Experts of a small language model.
Size: width 320, vocabulary 19884, 40.6M parameters.
Training: a variant of SOAP for the experts, 7595 steps.
Below are experts of layer 6 (counted from 0) of a mixture-of-experts language model. Rows are named router (the router's row for the expert) and show model dimensions 0-39. Each number is 128 + 32 x the weight over its row's rms, rounded and kept within 0 to 255. Numbers have three digits each.
After each expert's rows: "comes before" lists some tokens at least twice as common just after its tokens as in all text. This comes from a sample of Wikipedia text that the model never trained on. Tokens count by the router's weight.

# expert 41
router:070166114164155219140078112084109092167110105169144171113113111141105168113098162160071105120101122078128092099135138100
comes before: ",", " |", "\n", " (", " and", ".\n\n"

# expert 48
router:108139096153160162110025140116125096092107143131191119121105135124158121096129122124092130099130126173134127140093122157
comes before: ",", "\n", " (", " and", "\n\n", ".\n\n"

# expert 61
router:115145087136155145133103119152154143129132138109159105088132132102152055109173126112137099127165114089126142094075168157
comes before: " the", " a", " his", " their", " its", " this"

# expert 25
router:137130171158184122102148064121092065234127162082095154115079055158139167116111178143139135074160100111112125126114088144
comes before: " of", " in", ".", " were", " and", " are"

# expert 37
router:112072140110176170040092110122130107128115121127147154118136114169093124163129136080111090123077128078162177123193213057
comes before: "-", " a", "|", " the", " be", " been"

# expert 60
router:180121154161175124093143156160117164190160139137125113174149053144040118098144113167120099141114192176132111094182137206
comes before: " |", "–", ".", ",", ";", "th"

# expert 53
router:194167115102096143134140088142120109094147144106129059125110136124103118147133129104117160125119120079088194124096158104
comes before: " |", " |\n", "0", "1", "2", ";"

# expert 15
router:140112185167225145035078115076163106176128156187112099123119109108153168075099127125115162154129139138092144158158083123
comes before: " ", " and", " which", " but", "000", " including"

# expert 19
router:075156186203187124073090183151116147173169069126204081171136107144117145128050118093116115155118106187119149185144119114
comes before: " |", "–", ",", ".", ";", ")"

# expert 42
router:118186090134131160135124129107047093085106168121146142062088110129156126112174124132121144105144090072104129142148175112
comes before: "0", "9", "5", "6", "8", "7"

# expert 59
router:129139089176162151112045147138135147191099087135117163111107079186075142093095148156158148164101145175115095121140140144
comes before: ",", " of", " and", ".", " in", ".\n\n"

# expert 12
router:120119182188134164099048118155124078134159115136164210135114102144144166116114187147122169110125128130084094078153062151
comes before: " |", " by", " to", " in", " (", " and"

# expert 56
router:102136106173174156026086134128141138161105190073116141175179146088094117161133109138094080095145098134138150175069065160
comes before: "-", "|", "==", "The", "===", "In"

# expert 57
router:123168219162144152089062110050123118157116124125132048156116173125052069151169128108112128096161144118111165152148115120
comes before: " of", ",", " in", " to", ".", " and"

# expert 30
router:128112149193170148090136138125142109153141083114059080148088102130116156137084156108121100075132098090165119158111110119
comes before: " ", " the", " a", "born", " his", " who"

# expert 3
router:045156144120135140176096086135098089126096138167197164087112074077183147090157127129113185157085091087070107103131145102
comes before: ",", "\n", " and", " in", " (", ".\n\n"

# expert 35
router:153106106106152142114107053145126078158169188136130179136108170084137162177121129064159133128101060085164163096074160100
comes before: "1", "201", "0", "200", "2", "202"

# expert 32
router:164105132141135142100043119157112112140153113089077098088097115104096090166098187136184179167086101119139155070140138139
comes before: " the", " ", " a", " \"", "000", "00"

# expert 17
router:129120164142209162098110111122142140100205103144088051145093129170129107079129117078137164162157153164132106108134146090
comes before: " ", " \"", "201", " •", "200", "199"

# expert 11
router:107091141158172075106081110088141136102061170179105102091057137166126161111079090161157182099140093131133127096111107142
comes before: ")", " |", ")\n", " (", " |\n", "),"

# expert 33
router:098086177117166164080118143129143122127131103113124093104114050071140109113148094120087133132116152187145113144088140123
comes before: "-", "|", " ", "==", " The", "==="

# expert 38
router:161143130164157198071124183116086082157169092121133081132126143156180148061092110162124103116088158075087131146136185142
comes before: " ", " a", " which", " \"", "200", " The"

# expert 26
router:147115126146134199092127096147125087123170077103098106180099144125050084085121146100161035147135167160056117092052133102
comes before: " the", " a", " to", " his", " by", " in"

# expert 46
router:079190201121116135139133133116085147156122161177096146171070141151125092174115125175103159118143112104137160139162178186
comes before: " of", ":", " was", " in", " is", " by"

# expert 31
router:121141123121189132036075106142144148124094108112111151165155146129094131109078080071109155182088133128130081104170129164
comes before: "201", "1", "200", "0", "2", "202"

# expert 20
router:119202110166099135126151160118156089143126174129151118127160119121166072168107097103147131133112080128117139071108150151
comes before: " ", " the", "5", "4", "6", "9"

# expert 39
router:145158145198205145103095152147139169143161099135134159132080119169160078164128089075157076141156112138102185099153103130
comes before: " the", " he", " was", " The", " it", " is"

# expert 2
router:132170129181139193095136142119142122111133091144143133103134145112170151107162154110168102123176093121103132158175062155
comes before: " ", "-", "|", " —", " \"", " A"

# expert 27
router:072194180142118175116118095139126078144075162165158123134075117124102099193140168122135129122142090085092066110163147176
comes before: " of", ",", " in", " was", ".", ":"

# expert 24
router:104116150136127173098093111151154077130135154136068159128107129070083124159155101143153135121164160045124129120077138141
comes before: "0", "2", "5", "6", "4", "1"

# expert 9
router:133149151195172171069029136123129144223143162179118120145118126215143158166131182149148150115094142153076108136160126134
comes before: ",", " of", "\n", " and", " (", " in"

# expert 28
router:067100104137168123027095152130119145147152115175165185073166127101152140193144139109180073107113106133194108124093129109
comes before: " ", " —", " \"", " −", " +", " –"

# expert 45
router:107195137180210158098110165141198138106178095151070097145133140182143110159102096133152114201076143161131106138162116118
comes before: " The", "==", " he", " the", " He", " In"

# expert 6
router:139113120146164166091059120121130129128147151120105092166131136136153048074151147180145107127164081144141168080098140157
comes before: " |", ".", "%", " |\n", "–", ")"